Experts of a small language model: width 512, 40 experts in each of 8 layers.
Below are experts of layer 2 (counted from 0) of a mixture-of-experts language model. Rows are named router (the router's row for the expert), gate (a neuron's input weights, with its number), up (a neuron's input weights, with its number) and show model dimensions 256-383. Each number is 50 + 10 x the weight over its row's rms, rounded and kept within 0 to 99.
After each expert's rows: a language model's description of what the expert responds to. This comes from a sample of Wikipedia text that the model never trained on.

# expert 13
router:45 65 58 31 60 72 72 36 45 76 30 59 49 48 53 32 28 55 42 34 56 62 38 68 29 85 22 45 53 35 67 60 55 59 44 44 56 49 64 59 58 54 52 41 56 59 61 57 47 38 47 38 49 49 51 47 49 38 50 61 33 16 71 55 47 64 48 59 57 57 36 62 54 40 56 30 52 48 56 79 51 46 51 62 46 37 51 41 57 55 56 57 43 54 45 49 44 50 64 50 44 61 70 57 49 34 52 48 52 54 41 58 59 52 65 44 52 47 50 42 57 45 53 33 56 58 40 59
gate0:58 44 68 46 45 52 52 46 50 47 47 58 70 63 56 52 41 57 52 40 62 60 47 45 37 59 47 46 63 43 72 55 66 52 64 62 46 49 65 28 58 66 69 53 70 53 43 62 47 52 49 63 61 38 41 54 41 39 46 38 48 53 48 53 50 56 50 48 51 57 51 58 43 43 58 28 55 31 47 58 56 56 37 23 55 41 36 39 38 43 66 40 41 45 55 47 54 38 45 34 51 58 63 61 70 37 41 39 55 58 53 60 49 39 58 49 68 54 38 56 57 47 42 57 54 64 46 49
up0:63 50 58 41 41 51 55 54 59 51 35 52 49 45 47 45 51 44 50 55 43 64 45 40 53 40 55 35 59 47 43 43 31 42 55 55 46 44 38 30 36 43 60 74 47 55 50 35 43 57 39 48 37 54 43 54 51 57 58 42 52 54 58 54 36 34 49 34 62 49 46 71 49 53 51 61 57 59 51 47 47 49 63 40 69 55 43 58 48 66 46 35 47 49 48 47 39 49 49 39 50 42 43 51 38 88 36 47 54 47 55 50 62 55 66 23 35 61 69 30 48 54 57 48 67 45 44 51
What it handles: Word-final suffixes. Word endings split off as suffixes, mostly plural s, plus ing, tion, ers, ism, and == heading markers, such as brewerie-s, contain-ing.

# expert 9
router:55 54 60 50 63 63 84 27 46 74 31 65 43 57 66 45 32 52 43 34 54 42 53 63 30 68 29 60 67 44 45 53 49 50 36 47 59 39 57 45 61 59 57 29 48 48 49 45 46 38 48 48 71 41 66 71 52 47 60 53 36 48 54 48 44 49 45 38 72 49 60 67 62 67 52 45 31 64 57 68 48 59 65 37 56 41 51 35 48 51 44 32 58 52 49 43 57 65 47 51 60 56 63 52 63 42 61 66 37 59 38 39 53 50 43 46 53 40 49 45 51 55 37 60 51 51 42 56
gate0:37 53 70 40 42 51 55 53 56 48 39 41 58 38 58 46 53 41 47 46 47 58 34 56 55 67 45 48 54 48 56 41 67 53 68 34 56 41 50 54 54 56 42 34 56 61 48 48 37 46 48 48 20 35 46 45 40 52 60 48 47 53 66 55 51 52 50 44 33 33 52 45 49 48 44 73 52 57 50 50 55 57 50 54 57 49 57 50 55 41 56 42 55 59 46 53 47 52 64 46 28 75 53 46 39 39 62 34 44 67 44 65 40 59 34 52 50 60 60 49 46 37 65 56 55 55 51 47
up0:57 32 52 54 55 46 44 43 48 37 69 53 63 54 39 56 68 39 62 53 51 64 62 73 46 64 38 43 46 45 53 35 33 48 55 49 41 47 51 49 53 35 34 69 49 52 40 61 47 42 41 50 55 62 56 55 57 53 37 49 40 41 45 48 60 61 53 43 59 50 45 60 54 52 48 47 67 39 48 39 41 32 36 62 60 62 34 63 62 49 51 59 40 48 48 39 35 47 46 56 46 55 61 46 57 51 50 63 44 47 41 45 52 59 39 46 28 66 47 52 46 58 54 46 36 29 37 57
What it handles: Month names and that. Month names in dates after a day number, such as 12 July, and the conjunction or relative that after nouns and verbs.

# expert 17
router:47 48 51 50 57 53 87 33 42 74 22 80 38 48 48 56 45 58 50 34 50 60 13 78 13 68 32 46 53 47 43 57 42 37 44 40 51 62 51 67 64 57 56 35 43 45 46 53 48 42 45 46 55 39 56 62 32 42 43 45 39 58 60 57 38 49 60 53 57 60 41 49 51 59 69 33 45 62 51 64 57 44 50 43 61 45 50 48 48 47 44 66 53 56 48 53 48 42 51 42 56 53 44 43 44 37 61 53 30 62 54 45 30 69 64 47 60 43 40 46 55 54 56 48 52 34 32 57
gate0:46 51 39 37 66 59 51 59 51 76 35 50 46 74 44 57 62 57 38 51 54 49 63 48 64 48 53 47 52 49 49 50 88 59 11 39 56 45 37 58 62 47 39 57 43 55 72 58 52 45 64 45 63 49 52 55 57 53 55 52 57 45 44 55 54 46 61 47 45 63 46 48 51 53 45 46 45 63 52 55 52 41 44 45 53 38 46 58 46 48 54 63 47 46 37 37 63 57 49 52 50 52 40 50 59 50 31 46 57 59 68 55 34 72 48 59 34 38 45 54 44 58 42 38 58 49 49 61
up0:49 44 48 47 57 60 46 68 62 56 54 27 58 43 43 51 60 54 67 41 49 59 57 59 45 50 38 68 49 46 48 57 44 42 52 41 44 38 54 47 44 52 51 61 52 64 56 39 42 60 38 57 57 45 50 39 52 52 64 49 37 64 48 46 53 74 53 51 60 37 58 50 45 51 55 39 42 58 38 31 58 64 61 65 49 55 59 41 52 46 50 40 74 45 58 29 37 66 52 41 54 38 48 58 27 42 62 57 55 69 52 37 55 36 39 51 59 67 45 48 42 57 33 50 41 54 51 58
What it handles: Institution and topic nouns. Common nouns for groups, fields and institutions after the or a, such as army, music, football, government, Church, village.

# expert 30
router:48 73 68 41 44 53 71 31 58 71 42 66 37 43 52 40 15 58 38 47 46 60 49 65 25 68 22 51 56 47 56 37 53 33 41 52 68 53 58 60 65 52 62 50 42 44 44 62 35 43 47 49 47 47 58 53 40 48 72 40 38 53 50 46 44 52 34 63 70 43 48 68 66 39 49 41 53 52 32 57 38 48 49 46 62 36 51 36 47 58 45 65 59 76 48 54 54 59 59 52 51 50 52 52 46 45 49 65 42 47 36 46 47 50 44 53 65 36 44 47 55 42 35 42 58 46 41 76
gate0:64 50 63 43 53 40 42 42 76 49 46 70 53 57 53 60 33 59 27 45 36 48 51 50 59 49 41 53 47 48 48 46 58 38 45 47 58 49 45 39 56 56 34 41 47 55 46 57 50 41 44 44 41 65 56 64 52 49 75 43 51 43 53 50 47 50 64 64 51 41 49 52 37 64 45 49 40 61 55 39 35 48 60 56 60 41 37 29 43 59 49 54 56 59 33 40 52 51 59 32 52 41 25 51 45 51 39 23 58 58 41 24 44 38 47 72 51 58 55 54 59 48 40 39 57 55 65 49
up0:44 50 55 65 46 39 63 50 35 48 59 63 51 42 40 45 46 51 28 69 57 56 44 43 26 60 33 35 49 46 48 45 52 48 40 44 45 43 58 43 45 47 41 53 49 58 54 55 61 57 41 53 47 53 45 65 68 79 32 45 60 63 44 48 47 61 30 60 48 56 49 52 54 44 68 29 51 52 46 54 69 74 29 43 40 51 55 67 46 43 51 54 48 53 51 44 47 53 54 46 62 28 55 43 47 46 69 35 52 54 42 43 52 61 57 42 60 62 54 36 54 55 39 48 49 41 51 65
What it handles: Infinitive and directional to. The word to and similar prepositions after verbs like due, moved, returned, such as to, into, until, as, via, towards.

# expert 32
router:63 60 77 53 51 59 70 08 61 75 40 54 34 54 58 52 51 71 57 29 53 75 35 72 25 70 18 65 61 49 60 44 54 44 48 59 49 40 46 38 56 58 64 39 52 48 49 54 61 42 66 48 62 56 61 48 35 60 61 51 42 64 59 46 49 64 38 43 57 37 41 74 55 62 71 51 54 59 61 71 49 30 50 48 55 40 49 36 52 55 41 44 42 49 59 48 70 55 52 52 54 59 62 63 41 36 46 68 45 57 52 37 41 53 48 44 47 39 49 47 63 64 43 55 60 41 43 40
gate0:59 49 44 60 39 58 59 60 48 36 43 58 38 63 47 45 45 55 51 43 61 62 40 58 65 51 53 44 50 48 51 63 64 55 71 45 37 66 47 42 62 61 38 46 64 56 49 50 55 65 43 58 44 57 43 50 36 62 44 43 66 43 40 51 54 49 57 30 59 42 59 44 45 63 56 63 48 55 55 46 56 48 29 63 51 46 42 55 53 52 61 54 43 47 46 47 59 33 43 47 50 46 52 53 68 53 51 41 68 56 62 54 64 45 63 34 62 47 45 42 35 58 46 59 38 46 52 53
up0:67 58 35 39 43 39 64 30 48 44 56 61 56 36 47 53 44 50 54 70 47 62 48 52 35 58 51 43 38 42 49 51 38 32 64 43 54 46 53 38 36 47 58 74 51 54 55 48 46 69 46 36 41 51 50 58 52 53 45 43 64 57 56 54 43 58 38 37 53 45 51 45 66 42 47 70 51 45 62 57 49 55 61 44 63 59 50 57 46 68 48 54 49 43 63 74 35 50 68 26 55 54 52 58 52 32 46 35 50 48 51 40 50 49 35 83 40 56 57 60 63 46 52 49 53 46 54 42
What it handles: Hyphens and list bullets. Hyphens starting list lines or joining compounds like satellite-based, plus bullets and prefixes such as non, vice, multi, pre.

# expert 15
router:49 66 56 41 72 79 75 21 58 78 38 51 27 43 58 61 31 54 42 33 47 61 36 61 28 66 29 68 44 31 53 67 38 59 56 36 64 38 37 44 65 58 44 58 55 43 44 40 41 45 51 49 59 53 56 53 52 54 39 58 49 37 61 60 55 81 57 46 50 52 47 68 34 75 56 40 50 50 59 48 59 40 57 51 47 40 44 23 62 39 64 65 58 52 55 59 66 51 42 48 43 50 69 52 52 46 67 40 50 65 59 41 44 63 59 44 55 42 52 45 65 49 57 49 51 44 48 48
gate0:63 57 37 43 51 55 50 47 55 39 50 59 58 40 68 52 25 57 48 38 58 44 46 45 57 54 47 46 47 62 47 62 76 50 44 45 25 41 52 54 62 55 30 45 43 32 48 50 41 46 58 42 51 49 52 45 55 54 54 65 63 46 55 47 38 58 52 48 46 43 43 51 40 65 53 69 59 50 51 49 58 43 60 48 59 43 58 48 60 53 41 39 67 51 70 58 56 61 46 47 36 40 57 54 63 33 48 53 55 52 63 58 41 61 54 45 62 52 58 74 50 35 44 42 47 50 46 57
up0:66 60 63 53 53 59 60 46 42 48 57 62 31 51 53 54 42 55 58 67 49 61 48 62 43 66 42 45 33 51 35 64 49 53 50 61 32 62 58 39 41 52 38 52 52 55 56 37 42 56 46 39 61 55 48 40 62 59 42 52 53 69 60 48 44 71 52 27 36 55 30 52 44 29 38 73 49 53 50 60 42 42 40 44 49 32 59 47 73 54 53 47 53 67 48 54 53 46 57 46 55 67 44 63 44 49 27 42 43 46 56 62 61 63 43 52 53 54 60 53 55 50 56 53 50 33 42 59
What it handles: Relational prepositions and colons. The prepositions of and for (nominated for, west of) and colons after infobox field names like Location, Genus, Born.

# expert 22
router:58 52 61 54 52 54 59 21 49 76 28 64 31 52 59 53 49 50 57 42 43 55 23 70 20 80 15 58 51 51 44 35 36 49 63 48 65 51 57 47 54 65 69 54 34 41 32 57 34 38 54 59 62 43 69 46 56 60 53 54 52 46 76 45 52 58 39 64 56 46 36 63 52 53 53 46 40 56 51 55 45 56 57 46 58 56 58 39 47 44 39 65 58 50 41 64 55 59 53 59 49 42 44 52 54 49 61 62 40 52 50 53 43 45 58 49 66 49 36 43 52 55 49 53 65 34 31 49
gate0:77 52 33 69 40 46 49 47 60 44 67 62 66 37 45 41 44 61 56 48 41 52 62 60 47 45 37 64 52 25 38 49 71 63 46 49 30 53 57 42 73 43 52 59 53 59 46 48 65 50 41 63 59 59 67 51 45 48 48 62 61 57 42 52 58 49 54 36 50 48 45 47 60 51 55 48 56 54 48 50 65 61 52 62 67 45 59 42 57 54 60 36 48 47 59 57 40 57 44 58 52 38 39 45 31 49 43 41 40 45 28 46 59 56 50 58 46 39 34 39 60 38 42 58 52 56 52 44
up0:45 53 61 45 54 36 38 52 43 59 42 68 36 45 56 41 46 46 28 65 57 55 48 42 44 44 59 36 52 56 58 47 41 48 49 51 46 41 54 44 61 57 56 43 50 57 64 53 40 60 63 34 69 55 59 43 46 61 50 47 53 60 57 57 61 61 53 58 51 56 46 65 50 66 55 47 59 52 42 50 63 50 48 47 43 55 44 35 29 51 35 48 54 15 54 47 48 55 41 49 54 61 51 45 50 65 55 38 63 62 63 44 52 47 56 52 45 40 69 54 19 55 60 40 63 59 39 54
What it handles: Ordinals and superlatives. Ordinals and superlative adjectives after the, such as first, second, third, largest, main, final, plus word-final pieces like -s, -t.

# expert 3
router:53 61 59 38 65 63 78 29 51 67 37 70 37 59 51 60 32 54 45 31 43 51 39 63 23 66 18 56 33 53 61 54 48 43 48 46 66 50 46 62 67 69 47 32 56 59 56 51 39 36 55 54 41 50 65 53 57 40 67 36 32 27 55 56 53 59 40 42 56 42 46 66 49 59 65 50 48 56 52 55 54 51 51 39 59 49 42 30 42 47 44 49 46 64 49 48 59 56 43 56 35 61 57 61 61 35 44 52 43 65 55 46 33 49 51 63 58 46 42 32 57 53 50 28 60 46 40 49
gate0:57 51 51 25 55 41 70 39 48 70 57 62 53 31 49 58 38 46 52 52 42 60 46 53 40 55 36 41 44 53 45 34 71 55 56 56 49 62 58 57 50 54 47 43 62 47 53 68 33 54 58 46 46 63 53 40 49 52 46 43 34 52 47 39 59 53 32 43 53 46 43 42 44 51 65 54 59 51 48 51 43 60 32 49 43 57 52 44 64 50 44 42 41 54 58 47 60 50 43 62 51 64 47 51 55 65 53 57 52 47 50 62 50 43 50 42 40 58 49 56 30 39 66 60 48 33 54 68
up0:54 45 55 48 61 53 56 40 63 63 55 45 34 54 46 59 35 38 54 55 46 57 58 63 63 51 44 49 27 43 63 48 35 65 50 42 38 46 26 56 53 42 55 54 72 33 34 74 45 70 35 60 47 61 62 44 66 54 34 61 56 61 63 47 28 63 53 52 58 51 65 27 51 52 68 53 53 57 59 40 69 47 38 62 43 70 50 62 45 56 50 58 56 45 58 47 55 42 58 58 42 59 60 63 51 50 45 57 60 60 60 66 33 57 47 39 58 52 57 58 53 54 48 46 36 46 47 41
What it handles: Place-name heads, line breaks. Place words after a proper name, such as City, York, Street, Town, plus many line breaks and miscellaneous tokens.

# expert 34
router:48 42 63 48 56 74 79 29 71 70 35 72 37 42 51 55 35 56 34 33 44 53 42 64 17 70 28 56 57 61 60 46 47 59 45 29 55 49 50 53 58 43 56 49 36 63 58 54 46 55 62 60 39 36 64 52 40 41 48 50 45 42 54 46 53 43 53 51 49 45 46 60 55 58 59 40 37 45 60 83 60 36 47 27 50 55 30 45 33 61 42 44 50 39 56 46 50 69 42 46 52 64 54 49 40 43 55 50 39 49 32 54 44 59 42 54 67 40 56 30 47 63 42 40 47 47 44 60
gate1:40 59 47 53 35 64 55 52 64 49 45 69 52 40 47 59 32 47 48 59 45 57 46 54 63 56 48 45 47 55 48 40 51 67 52 73 47 37 54 57 35 49 41 40 56 31 56 39 47 54 71 52 56 47 46 45 32 41 66 52 50 41 57 45 44 61 62 68 56 51 60 54 44 64 52 35 41 62 49 51 61 43 43 41 50 64 52 62 55 48 31 49 54 45 52 55 67 49 36 37 36 38 66 66 59 51 34 38 46 55 61 55 35 46 50 55 48 48 46 55 43 59 29 44 54 51 44 42
up1:45 50 36 72 55 49 57 48 60 43 39 53 51 56 63 53 43 42 36 44 56 53 56 66 50 44 62 54 53 65 60 66 44 37 52 55 59 58 30 43 38 47 58 65 58 53 56 51 37 51 50 27 61 66 39 56 51 39 52 29 42 43 65 49 56 67 45 45 44 46 40 56 52 53 69 53 49 46 58 48 49 36 38 46 54 52 39 63 55 56 35 52 46 43 40 48 50 62 46 37 40 62 39 56 47 46 52 72 49 33 51 50 57 50 38 29 53 43 56 61 47 47 56 48 74 51 46 37
What it handles: Line starts, capitals. Line breaks before headings or paragraphs, table-row bars, and single capital letters opening a line, such as T, The, W.

# expert 4
router:51 52 54 40 63 79 74 36 66 71 51 70 32 52 55 45 38 70 45 41 39 62 42 67 30 74 24 61 53 44 55 47 42 56 57 44 63 62 48 54 57 65 69 39 46 55 52 65 46 35 51 68 54 54 69 47 61 57 63 54 41 55 67 54 57 48 31 47 58 50 39 81 63 59 58 54 50 36 41 75 50 44 45 48 57 33 42 45 52 57 46 51 44 63 41 58 52 63 39 66 45 55 51 48 41 44 63 42 39 64 31 49 37 70 58 63 75 45 40 56 50 52 54 41 74 26 35 62
gate1:58 56 63 60 55 62 61 56 64 60 41 47 54 52 43 43 48 60 52 33 52 48 42 72 51 64 35 69 44 38 56 62 58 79 60 43 50 51 65 54 56 65 44 41 51 60 58 61 48 34 55 41 55 50 43 47 49 56 36 36 57 59 57 50 61 45 59 56 48 34 49 42 49 70 57 41 33 48 46 55 71 36 48 29 62 38 54 58 60 40 42 38 40 41 63 55 41 51 45 62 57 36 65 44 56 61 49 54 63 46 51 41 45 59 37 36 51 62 53 64 67 54 49 57 57 53 42 47
up1:47 41 47 47 52 36 50 46 50 47 40 59 28 53 59 65 48 52 48 48 40 55 50 24 49 56 45 34 57 37 59 39 43 32 39 44 69 75 52 57 58 47 43 51 61 48 47 49 42 55 52 53 48 35 61 39 49 58 49 45 42 37 56 44 32 51 58 42 47 41 49 45 44 50 44 64 44 46 53 49 38 55 57 53 46 53 47 62 59 60 68 57 60 42 45 35 47 41 65 65 58 44 38 64 48 53 56 58 37 58 54 40 57 46 51 52 61 45 57 48 42 46 68 55 39 53 35 73
What it handles: Line breaks after entries. Line breaks ending list items, table rows and paragraphs in sports, election and bibliography lists, plus some capital abbreviation pieces.

# expert 2
router:58 73 63 35 62 63 76 41 49 71 28 62 40 39 42 56 27 64 40 28 42 51 37 68 15 72 32 55 60 40 58 46 46 42 60 54 61 38 65 49 39 60 65 53 50 57 49 57 53 44 63 41 51 58 67 53 55 35 57 51 36 45 61 62 48 44 48 58 43 53 72 68 50 43 69 36 33 52 58 51 61 35 59 33 67 53 44 36 50 47 44 47 44 58 48 36 51 46 67 47 48 56 61 40 38 48 59 62 61 58 49 55 35 41 44 61 57 53 36 54 43 47 37 51 59 30 53 56
gate0:51 42 35 43 42 47 49 56 38 40 48 57 60 41 51 47 58 44 54 54 50 48 51 63 46 36 41 46 45 60 43 40 77 49 52 31 52 57 47 52 51 44 56 63 46 63 42 41 44 42 40 38 49 52 48 44 38 49 63 49 39 46 43 75 41 41 74 53 54 56 46 57 45 59 54 47 68 35 43 56 43 46 43 32 49 46 52 63 51 43 44 58 45 47 50 51 63 57 51 64 36 49 48 48 66 52 61 46 38 56 52 67 41 31 44 49 73 48 53 50 48 63 76 48 52 63 46 22
up0:42 45 63 41 49 65 51 51 41 54 39 50 53 50 52 55 18 54 42 38 54 54 48 49 53 58 28 47 53 53 56 40 23 44 58 59 37 42 56 65 55 51 36 51 38 44 58 44 54 55 66 52 60 46 64 57 41 62 55 36 38 63 42 36 68 65 42 53 48 33 59 35 60 40 47 53 52 39 41 66 47 43 45 49 27 65 57 35 54 38 45 53 57 60 41 66 43 56 43 42 58 50 55 42 56 39 51 37 60 60 41 40 53 59 39 62 53 44 47 51 57 63 50 48 34 52 64 41
What it handles: Sentence-opening prepositions. Capitalized prepositions and connectives opening a sentence or paragraph, such as In addition, On, At, After, During, Following.

# expert 8
router:35 53 61 38 54 48 62 21 61 65 43 60 45 49 49 57 20 52 43 33 47 51 30 74 27 68 28 62 53 59 53 45 42 49 47 58 56 40 45 60 59 75 49 48 42 54 66 52 39 47 66 63 70 50 71 62 47 45 60 62 55 38 50 54 46 58 43 58 76 37 44 65 64 40 52 64 36 39 53 58 61 57 55 37 55 46 48 37 54 54 56 37 44 47 52 44 47 56 67 50 47 59 62 49 42 30 52 47 51 56 53 40 40 48 35 50 58 30 30 36 51 50 49 37 49 50 43 47
gate0:40 50 43 58 49 51 46 41 31 36 47 49 53 56 50 54 45 58 37 55 39 39 43 61 69 45 39 55 63 51 52 49 64 67 56 57 53 56 53 51 56 50 59 40 37 38 55 31 51 47 56 59 57 46 47 50 50 62 47 38 53 74 67 38 36 53 55 56 57 41 39 47 50 65 56 52 64 50 61 42 48 30 65 71 60 55 41 33 57 36 51 39 33 56 33 51 41 52 57 52 53 27 42 59 29 49 49 43 55 52 55 54 33 25 49 61 46 40 56 48 49 49 61 58 44 46 60 49
up0:64 65 46 43 46 48 40 46 50 48 70 56 55 35 61 48 41 49 54 55 52 59 46 56 52 59 40 42 31 50 61 57 41 46 61 52 42 59 41 47 59 38 55 46 39 45 50 49 44 48 43 54 58 54 34 39 34 44 40 42 50 64 44 58 58 46 67 46 40 51 49 47 34 33 59 54 44 38 55 73 43 39 44 44 49 54 44 56 36 56 39 52 45 40 45 54 41 41 63 53 44 41 48 44 47 44 43 55 39 46 44 59 44 50 56 38 46 40 53 44 43 50 36 56 65 34 30 47
What it handles: Main verbs and auxiliaries. Finite verbs and auxiliaries right after a subject, such as was, is, had, would, not, also, plus adverb endings ly.

# expert 36
router:51 71 56 42 61 60 72 37 64 72 37 73 43 39 46 51 27 61 55 38 44 63 27 63 18 85 16 44 56 62 74 35 37 52 58 40 54 50 56 50 63 54 50 44 46 52 64 44 46 37 63 62 59 49 67 60 48 47 46 51 24 56 55 56 57 65 52 56 51 54 53 60 44 50 47 47 50 58 36 59 37 54 55 42 46 48 45 36 43 52 55 61 50 62 65 53 36 56 57 47 52 50 49 51 50 21 45 51 54 61 44 63 54 42 47 52 54 52 56 35 46 46 63 53 44 53 42 37
gate0:47 51 49 33 61 62 35 50 35 63 52 49 30 65 52 30 64 49 60 50 55 50 57 56 64 64 30 39 35 64 43 56 82 41 41 66 59 55 49 36 54 48 48 59 39 75 48 66 51 50 76 70 47 50 58 62 50 45 53 51 48 57 62 58 47 41 68 53 57 66 57 44 64 69 38 46 60 60 53 57 53 45 62 60 51 65 61 28 56 54 47 52 60 46 67 48 54 52 54 50 56 41 29 50 49 58 36 30 64 42 46 65 46 39 60 30 63 43 69 57 62 44 55 60 62 43 57 55
up0:52 56 47 44 62 48 56 42 54 51 39 60 57 62 41 35 44 66 74 48 69 47 41 67 57 52 46 47 61 43 41 52 41 64 66 52 64 58 46 37 53 43 48 26 53 62 45 42 40 46 38 63 49 51 36 37 59 43 52 62 73 66 65 65 44 45 41 55 58 61 39 39 33 43 51 30 42 43 46 47 49 54 49 64 42 39 47 35 55 60 53 35 65 47 50 46 58 53 45 42 50 31 49 42 44 46 77 40 38 52 58 45 48 58 54 43 24 72 45 36 69 50 56 36 50 63 43 47
What it handles: Time and life nouns. Nouns for time periods and life spans after the, a, his, that, such as year, time, season, life, century, career.

# expert 10
router:51 62 85 41 67 45 76 29 39 64 30 53 38 65 48 35 53 65 37 27 52 49 47 74 27 76 22 69 50 37 59 63 48 44 61 39 58 51 51 56 55 47 69 43 59 43 66 61 49 51 55 54 47 43 78 50 33 58 43 56 46 53 61 49 48 64 52 71 52 53 50 78 37 64 74 41 43 46 69 63 53 46 39 53 56 48 38 43 39 59 48 56 52 55 60 44 48 69 55 55 45 51 39 56 47 46 24 57 55 47 39 50 52 48 53 48 65 53 46 49 48 65 45 40 47 33 50 52
gate0:47 38 55 47 62 48 52 22 48 47 52 64 57 44 32 51 39 45 50 49 40 45 53 33 40 38 66 57 73 46 51 40 49 58 72 46 62 58 42 49 50 49 42 55 65 63 44 74 55 45 58 61 62 36 47 61 33 47 57 56 51 53 61 57 33 45 47 50 51 29 49 54 40 68 64 42 34 50 55 64 50 47 40 52 50 48 46 60 48 29 38 48 61 75 48 39 60 47 61 48 55 37 64 44 50 45 70 48 51 39 47 43 33 52 63 49 50 48 41 54 34 41 59 71 51 59 62 55
up0:64 54 41 43 66 41 45 52 51 50 56 44 40 47 53 47 47 41 62 33 48 35 61 41 48 44 57 76 54 53 58 61 51 50 51 43 53 52 46 44 46 49 65 55 68 52 43 52 62 62 76 55 53 47 52 59 43 45 45 59 55 42 64 50 50 50 45 65 49 48 28 59 51 53 46 44 27 45 41 44 54 50 53 52 49 47 54 44 45 47 31 70 53 56 53 40 34 55 58 80 57 55 60 28 66 50 45 45 45 34 51 50 52 45 37 62 49 50 43 72 54 58 69 55 67 27 61 41
What it handles: Determiners after prepositions. Articles and possessive determiners after prepositions such as of, in, to, for example the, a, his, their, several.

# expert 21
router:42 60 61 42 62 76 77 26 55 65 35 72 27 60 45 42 30 60 37 34 49 60 43 74 23 78 24 59 55 54 64 58 35 49 49 48 78 53 57 54 68 48 62 37 40 71 55 58 44 32 52 57 58 40 72 50 44 57 67 52 29 47 61 53 48 61 40 50 54 50 45 79 51 46 64 57 34 44 53 66 40 49 52 44 63 41 47 28 42 52 55 53 53 48 52 47 63 63 54 45 44 69 66 50 54 29 55 53 43 58 37 43 45 65 51 52 70 44 37 41 48 62 52 42 53 43 30 53
gate0:36 56 49 57 46 47 46 41 47 72 34 42 39 63 60 60 51 48 48 36 53 56 52 63 32 43 51 56 65 41 50 46 62 72 43 51 47 62 45 51 56 45 50 45 46 45 37 40 56 48 30 51 53 44 41 64 44 57 47 58 46 52 50 60 44 61 51 52 47 44 47 73 64 65 53 53 56 52 67 44 61 44 60 46 58 39 50 47 54 38 62 52 39 50 52 32 62 64 27 63 31 61 73 29 62 56 70 63 49 63 68 36 64 53 62 56 52 58 47 58 38 56 64 36 45 49 56 55
up0:45 39 68 40 50 71 59 62 31 36 61 42 41 51 51 62 52 73 51 41 40 64 39 55 45 64 47 45 57 56 50 44 51 68 57 57 70 55 54 55 57 65 38 49 55 48 43 44 66 54 39 47 56 50 55 44 45 55 57 45 61 38 61 58 34 49 42 52 53 42 53 51 48 63 41 51 63 38 61 57 42 32 33 63 26 55 49 49 60 40 56 52 34 61 48 46 57 42 70 46 66 44 56 49 53 71 21 45 46 59 53 64 28 45 41 58 47 52 52 50 59 44 58 48 37 51 35 56
What it handles: Locative at, mixed. Mostly the preposition at before places, positions or times, such as "hill at 837 m", "at times", plus scattered on, in, table pipes.

# expert 11
router:39 55 54 54 66 76 78 29 67 65 28 58 44 57 56 48 38 49 56 46 53 48 41 72 25 74 26 53 43 59 61 48 46 54 32 36 57 61 47 53 67 53 40 41 48 60 49 50 57 43 44 47 51 49 65 37 62 60 66 49 27 50 55 57 48 49 40 59 62 45 46 65 65 51 55 58 32 32 57 61 38 33 45 37 55 35 46 33 46 51 39 35 57 61 46 50 69 59 41 61 52 61 49 43 41 29 59 49 66 54 41 53 42 55 55 62 55 53 34 53 39 63 40 51 68 34 27 61
gate0:48 52 69 61 33 59 54 42 54 54 47 47 52 44 38 71 35 47 36 43 57 37 53 57 40 49 37 71 34 54 39 37 61 62 35 47 42 47 65 57 68 44 45 46 46 59 45 53 46 58 38 51 59 49 71 60 44 51 41 30 40 32 62 46 46 73 48 44 55 41 53 51 64 39 53 34 54 61 45 26 49 28 40 67 63 39 52 44 54 35 57 55 59 28 49 42 50 53 51 39 65 47 73 48 62 64 26 59 52 39 54 59 41 39 69 52 70 47 47 53 49 46 49 43 56 45 36 50
up0:46 19 60 41 51 34 40 43 56 44 45 73 47 50 46 49 61 46 51 43 43 58 43 34 57 60 49 55 53 61 57 59 45 56 53 59 50 33 57 49 68 35 55 43 57 42 64 57 70 50 52 43 69 37 67 46 31 45 34 43 68 45 45 63 73 53 41 65 43 54 31 55 60 53 42 43 64 52 45 52 68 53 54 50 41 35 58 52 57 45 45 32 58 50 41 69 56 38 58 52 45 45 42 53 55 42 67 51 38 69 38 45 40 46 53 52 54 48 37 46 39 62 29 52 49 62 62 42
What it handles: Ordinal suffixes and "the". Ordinal endings after numerals such as th, rd, nd, ordinal words like third, seventh, the word the, and table separator rows.

# expert 33
router:36 66 48 39 52 51 69 33 45 70 44 52 45 41 53 45 51 49 57 43 33 51 20 64 38 68 28 38 58 53 61 48 49 66 35 50 64 52 72 60 50 63 50 33 33 49 45 55 51 50 64 54 59 54 79 55 46 47 58 42 36 38 33 59 50 53 38 54 66 52 48 68 49 51 47 57 31 60 47 58 35 50 68 55 42 47 40 32 47 51 41 49 47 45 55 55 68 46 52 54 51 43 57 35 51 37 43 30 36 45 38 49 45 59 35 54 65 58 53 20 57 58 47 46 57 45 30 50
gate1:62 59 52 50 55 55 52 64 36 52 47 68 67 41 55 48 39 56 60 60 73 61 53 56 37 55 51 44 64 52 64 26 45 77 42 51 47 48 68 67 55 50 51 33 58 57 41 17 30 50 69 53 34 44 48 33 67 45 52 63 32 53 46 48 53 49 36 50 55 42 34 53 37 55 50 35 61 52 43 51 54 61 44 69 49 37 61 55 43 69 45 52 51 59 63 48 40 44 59 41 46 59 65 42 62 61 64 60 43 58 40 50 59 40 49 43 58 55 51 47 48 57 53 63 30 54 42 52
up1:53 52 56 53 36 61 54 53 53 61 36 41 45 38 68 53 48 51 52 43 42 44 46 49 38 53 69 64 72 62 57 43 46 26 64 54 41 52 52 42 73 67 42 62 53 54 71 49 54 47 63 37 57 60 58 61 46 73 60 50 52 57 48 40 54 59 66 31 42 56 42 61 57 52 56 45 61 63 58 50 50 57 48 51 66 48 54 45 57 57 72 42 44 49 63 46 45 56 60 42 53 67 36 39 37 54 52 48 46 48 39 54 23 34 62 48 56 53 63 58 49 47 36 56 45 51 67 45
What it handles: Conjunctions and relative words. Linking words joining phrases or clauses, mainly and, plus with, which, or, who, but, where, such as "collaborations and live shows".